{"n_layer": 12, "d_model": 256, "n_experts": 128, "experts_per_token": 3, "d_expert": 128, "d_shared_expert": 0, "activation": "gelu", "moe_layers": [0, 1, 2, 3, 4, 5, 6, 7, 8, 9, 10, 11], "router_score": "softmax", "normalize_top_k": true, "routed_scale": 1.73, "balance_loss": 0.0073, "balance_bias": false, "init_std_router": 0.0211, "lr_router": 0.00166, "n_head": 4, "n_kv_head": 4, "head_dim": 64, "vocab_size": 13053, "norm": "layernorm", "norm_place": "pre", "norm_eps": 1e-05, "positions": "learned", "qk_norm": true, "attn_scale": 0.125, "tie_embeddings": true, "parallel_block": false, "init": "normal", "init_std_qkv": 0.0329, "init_std_o": 0.0408, "init_std_up": 0.047, "init_std_down": 0.047, "optimizer": "soap_variant", "lr": 0.00738, "weight_decay": 0.0, "lr_head": 0.0106, "grad_clip": 2.0, "warmup_steps": 71, "schedule": "wsd", "decay_fraction": 1.0, "decay_shape": "sqrt", "final_lr_fraction": 0.0, "batch_tokens": 131072, "seq_len": 512, "doc_mask": true, "train_tokens": 1829000000, "steps": 13955, "dataset": "wikipedia_en"}
Below are experts of layer 6 (counted from 0) of a mixture-of-experts language model. Rows are named router (the router's row for the expert), up (a neuron's input weights, with its number), down (a neuron's output weights, with its number) and show model dimensions 192-255. Each number is 500 + 50 x the weight over its row's rms, rounded and kept within 0 to 999. Numbers have three digits each.
After each expert's rows: "mostly gets" lists some tokens that are sent to it at least half of the time; "comes before" lists some tokens at least twice as common just after its tokens as in all text. This comes from a sample of Wikipedia text that the model never trained on. Tokens count by the router's weight.

# expert 87
router:553402442467414553435476440565530462537488462540512518415440500480412494476464497446406526445566554435553472486506574545475555568500591558428483563542478443495574493476458510489572491401464508
up0:492552492456478498495478535508498433560574553399519412489567548537568472568497544519457440530533573507387467465544405536460501499471420484509419465582562506434534553443501474557459431527425407
down0:593466464464577466455445503463510502507533426623519512492443447502390515468421401487516438527453468494618533509517597400508546540444553525482586534449452497538390545596586538464460568401551491
up1:577447548557511394410557493572561511431491491511522509493487531496501548520566499494520596526548518541501565449455577492529466564601448560456513526507526427548528461463454509508389485555548573
down1:446498456472539587448556481489453483554517532559565568500519477503449506550480534504522547529465647493465499424470547467519521549491448461513610491464462535534477522497495554432476526454490465
mostly gets: "\",", ",", "},", "),", ",\"", "],"
comes before: " and", " which", " but", " who", " with", " where"

# expert 54
router:527393521522495509447492520473515555495443533440500522528468558480523483571553488590419467588441465616529473480480522489441542504578535505537555503572474529394493437455480557416463594481499482
up0:502492485529522534514499413478403567442415428427513513517473460494553422519471513448530443512469529530513497530551373582494484497440520482519517451482556473482443519450529495412490450463470437
down0:514487476509422518554444469537545528506423452518491545498510437437435510583437504466519470625452462460505573513474656508506461475527560401487438547467491573530531428532403519441567501495513518
up1:517645537548574467408460524494458464531494507565528570369465549550503534429515536582553502459517539425447576527537461529554491537455399533485492488469453512479487509530538501533431538472562491
down1:451477539419513505500450494508412561476519557482509519439528469383555508433438526527604527539503541473461550496483477455438530531557490593471515409406537451601511470504435487565509519542491422
mostly gets: "ová", "stein", "ović", " Singh", " Jones", "kins"
comes before: " |", ",", " (", "\n", " –", ";"

# expert 122
router:524448433453428475525495482579409522470552456429442487545503470516520491618436572509526444510449567521518506477607503536476555526473427404473446572526511499424531477541442487579493466495505496
up1:541555449439534423514464576582586445433545502427479502436566503484505483522570440521421421494479586487414432440431471450490499549432432529501424596518560503494500535491566462447492494476458549
down1:542495547509442579421475473532513578633538594505524426497551500518411505482416493411494530540497468537542536559531566577466495516535561521520559420491478422472467458483487484481529498564487526
up2:480451451507483521535516531519491482581543447431480520575490451505573497495498370443497530479555519623473548565474430513535507506536530481483505502580481593496476497497432563443421503371480559
down2:493505509483535452510466530506462550462472502396452502495412618495535494536534562514538496416443534392528527499482548486479529481449469467485452628609451526508462547410516449508534445468494518
mostly gets: " announced", " published", " released", " based", " written", " built"
comes before: " by", " in", " to", " on", " as", " from"

# expert 46
router:609491426497513505492514554395464583532466488524564497454473531524574530563517492615420448494445545567493412546492480525507581508588520528478530478493492434447494515500474546467483600497517584
up0:437408536454472506455493603523494464527383512472500490431559517508369453383509473451480440462502504594460508520461373536563523466406489560480520541583540544481541482485488463565477526476378593
down0:475406477439535521455458555466471655542532455465502434523573409563513501433552494466557535541514402454516456493529476500600468561497481391523463513519491515527519467555536526612457460498537481
up1:458476577476455498484562459440519521439508552554590460484495521526448485450513522518564548564497509471584547426509495481488550431555526461522557468493494511425475472402464463568527531506507480
down1:525473542458386572608607555531597578511533453400464507441505488490463543432482510487485453501364474463484520527464523517504549488608505514506462526545524486614492494483584499525429526529457555
mostly gets: "idae", "aeus", "ensis", "ata", "ura", "inae"
comes before: ",", "\n", " (", " |", " –", " =\n\n"

# expert 18
router:444482442465417487516504514404552477529499468559531531522475489415490562435447511451453498543480571428489506471556497383421490425519505525437437533546593469570445531348509450560561602457519509
up0:448508571511489493411496433516420472465421522597549525439609544549494507469480510462486494511411390491494538513498485484572458525498541456560431429416490564560495544470440442502499540418443543
down0:618477500524379534546598502499492490512587513524432578409393493492399474542469557557465501490493550496480553487562512511496534476479498384470505442562438445473366447521562535451575502494459480
up1:459576500523529387464525407479470550473518461510463423524590506491483466473435505427559514377423595478541528428524477470521461564521544496426522492428496532521544579504532582529537494382364539
down1:469410520536520474425485566599454442579520518589504474528664437438593491441563508596509528486510540496387503510539523469497505444563558502522466508479643514489576438487504471554470464519515495
mostly gets: " Phylum", "Member", " •", "=", " Of", "Location"
comes before: " the", " Coordinates", " UTC", " New", " Representatives", " South"

# expert 25
router:521507400554558540574440565485506533543537519553461511588421545440501550532506568454572464469449458529500441569476541477465444479582474553525416559416491450473408509493444496560530420485561543
up0:591478485489480437519459430386476416500455495479421443527413455516566531474494465456514483514411555505581526480533447496479412603562457490533537555520473555455438524513560479512481514419537520
down0:476519472495537494482493503568505565423575512474511433546505523528384566556583467564462468400538556580492522464350456582561600360433446548483552488454496540565409476497521449397521539446565497
up1:482503429444557550505456511570448516479519527534544547510574401547471454447381563533457445572534416449502463454452478453456473505443588527438529434503553476509607513477598523504443502434538488
down1:513585518541530572488559552549465430496587472504444513522548536462506541514482428529526492495465522445513547492451409431532545529524440441468426525498430534372584503433551511391382414509490458
mostly gets: " sent", " provide", " create", " add", " give", " build"
comes before: " the", " a", " new", "}{", "1", " their"

# expert 85
router:529505504500522508501525482484467516476475529461563538455514541490529539528474533556508506564461586556528476518516405512514526541563464528512461504509609412482466474471437548535422581495413543
up0:485430514424532519429506514529484464542508395522490495451566507501504555580504561555525495536660544461414402599526556529366528599471500473522474513389442458479487461445432411558475512461628551
down0:445467610517495594541489540583540533481496646569469489449547575455524488538460454474498520528484549480528484471516543492479485431529597507448469532448560510476512452485495513537439442493440492
up1:470452456449527536452579464551413609406444440400528387458530491506472559475479545439508531535472508489500548515514446418427469532433493514480475540595556475619466499543536574511480481503419508
down1:507458517575441446549563463484546490494504476440472441513523495501438426559426409468470440511508585379548589537615391504468476501481524529577542466528491507446602485426541519631379431518518555
mostly gets: "TAR", "ión", "chester", "ingen", "esse", " Sciences"
comes before: ",", " (", "\n", " de", " and", ")"

# expert 40
router:540479454543522418532423511590509522523467490504509492428450501546500529520563529563521559493524442511498486444449438489468537588483513484479456455425366470490459427486497558594500487446472519
up0:531532529536414526441508483574436425504524530571441527457438438515493501391480450439493445588562476546518488520532476495563540393477514487504514501501496505490484560438551462401604553575583487
down0:533445551551420535448485516495537485445584495488559574471578505547562524533565489499531431431421612444545546561445454445554479512385458499558523561615473508523544492482595481526442417570511483
up1:442560585511526416526543555543525481497579485457486426489505485578372489519548483460581511515540493592510452529536515440513496618391518418558519568512481447486506461587471493536462510512504404
down1:471509467514466461494430417481469555531459566505371458532452483529510431430346548514590563492587400512481507521465542518399526444488479534540556473446538514444456502509499421515507467568520541
mostly gets: " years", " dec", " ab", " months", " year", " weeks"
comes before: ",", " he", " the", " she", " it", " they"

# expert 74
router:528516487528525408466501520564506572547573431498488514576462564506460555473490570394474523479406490528477468490461553423495492521592434523458427519456563423466477480483456596523584498543441482
up0:569573444504507559440443493492527513595515437492538509594510566517590415437520461359496445462514448459504528566469595515516457578501498538529602475477482620484444442550536517573394460526491533
down0:486562578558481443529477512553474463528506520393479507499494519451496449541524601471478441511586523460410514623486519525493494504399443580506617461507476528603437619458477560521434490492456398
up1:527472524522548459537466535497473508461551478443502437521547485492486505544513519439463584520546490495477522505535568497519490428543457571494457520502452517554473485489505459565618514477555463
down1:479464561543529448475514502552520528528445526500444540422548522544491504471507534515541487455534571511595554538473492459471522357531459434478458520526554443484593491514457457455455489523522500
mostly gets: "^{(", " medalist", " FW", "6", "7", "},"
comes before: " |", "–", ";", ".", " |\n", " ("

# expert 20
router:507438539557454453470431462515462451461457580472495423572426426507457548414423506453498543459571496370451506469427545475441400507492528526532470454622489545483479514512459480532556536370570540
up0:547446510490446463536481484520518672518509521416500549459584504450482503494489457413429532507568633531509332368491502506532458488524580515459541520471509483515560403548465446491468533497522543
down0:522541421505498519488538455467472446487495462553478471547489502563538499496524538580581486443483381399490536553546484539377477451439417443458441473568518399470442540480546448488424470445448467
up1:532462524492489486495599483466550496588536510497513562340488494532524568439463474374475423538534503524527513501548498523434502489585543588461487531525453576546552424481594523542549543511537456
down1:521593494537500492394480510535451532404499597545480554518496462501499520478393517496481503554518460470595530449486493507453507522502486507521546525478563549535420418451413519518473576558539549
mostly gets: " and", " with", " by", " of", " or", "with"
comes before: " the", " a", " his", " its", " their", " other"

# expert 104
router:505449438573556504523426550524482511553547488553564592588440508448570549579517546490577476458432463537521477540462557486536491472563442545454459482444521442561414479498467489538507494450569522
up0:502405442425519458613467432520511462598482505550494393422546482454446455554602480604526506602557590490547511516567422472507493544481453571529571488539543570510566425546515535481500529464470554
down0:538581469468519437423553455464530535479473480398485582522367523475565534424526510478520477382486427525426485448584540549504500498538566460490502476559518458529583477458530433559548459536488549
up1:543528525479402483510568560550524576507567552448559475515612502518418455488610403571477567526457451517481544454492481481473516499461578502540538498505489532481428441483523508471511460454493560
down1:527495448377465438460522552487410474485512507416539538453582526493476511446481465517495478524419527452463481490509525501593469507465436476477477470555486498476476449516493637497498527536503486
mostly gets: " Greece", " Turkey", " Athens", " Tampa", " Doubles", " Madrid"
comes before: " |", " the", " that", " U", " New", " California"

# expert 111
router:569565451505451501556471522437482555366484574459589545515542537504566527430545547442442492459577471563367481466494551478515504589564521431490579535482576421476542565484497457431462476562474567
up0:520429465566471588515474466534506483567550560458531529499454529519490433578604457482414398508492451551449533458540577495498466547514564513562427444399482520562502477473604442516595464613504579
down0:533453507503540463471498495599415530587473587505467491428483469505510501480445475536433584478483468469543512500523503447537514565480511420551449539472524474448515494455444436472481525476409572
up1:496519531543449516386551441594579467526529532502443470488506469513522476538501537465565523386534568547525460473483497506445538395548452456512451509520467518492559518460539475475515511558401544
down1:471470568503517540471488456413447420573542468541453448534518520608435482586427547533463563460453572502483554590575464459520501505478496526492471439527455510478557457459534571552447519535480371
mostly gets: " km", " million", " kg", " ft", " cm", " lb"
comes before: " |", " (", " |\n", ")", "^{", ")\n"

# expert 48
router:541537444445538471446546443533465498409536571404517467568556559495503504619423588510525521536479520599508588527572573519497525534478498408599449497451490505444531400562422515508554500485481484
up1:541466469439577575482450516516491437444454409414552525518327575469609494452443469477503437569564417584499553447536528515535468485554504493505542581462476628410450592505443494457448550498500493
down1:470476525503521482520648411559522547486486595501455475448561448465453431473612507480501518543495523465604501493430420467476581503532492532570466417562536454442579395505530498492494426467559470
up2:507526516498584496540535464438448511463531573452492520486485478553467514494485535481518491480484481534482508593497434512571439529514538433493533488633564446582543557506551505561468514609501541
down2:479424516525532564552511531539550477475600461507494455489584614589424554517490549538488510431474499474510479496385533549502538449414581465458482488509453579468434400465494465461485532388436554
mostly gets: " won", "ating", " worked", " took", " making", " working"
comes before: " the", " a", " to", " in", " his", " that"

# expert 112
router:542504434550570504572375567488464494528552503529444566538423540449558531576516527518609545475454519501415433590505578402453477499590440532475420595452499475465449551558475466580510401516535531
up0:451474518533483454480458408414510538615502448466462438496515510532465472573504487573534474589484492441469449457560478523491504506472623511513477570556523445502599502465584486561474476441485526
down0:452442569562535446541532436473474535500478425541550438479519509517485453527460512467614524483491539485467569545546413465468446495498481444409404531520557459522546503588543554526487523439457561
up1:513463501475495463525480562483481432471462515458444537559512507460478426501496516451551561506569527564455469486434541484482500442439461491555574494478497500420597451497617535455543470457504520
down1:463475440466389462506502533571581488509516503567554439491575473477492407484482507411490507436606526480521512498546494449440583461448534456531473536493533432537578618567569441441513558455489470
mostly gets: " died", " death", " born", " health", "born", " construction"
comes before: " of", " in", " and", " to", " on", " from"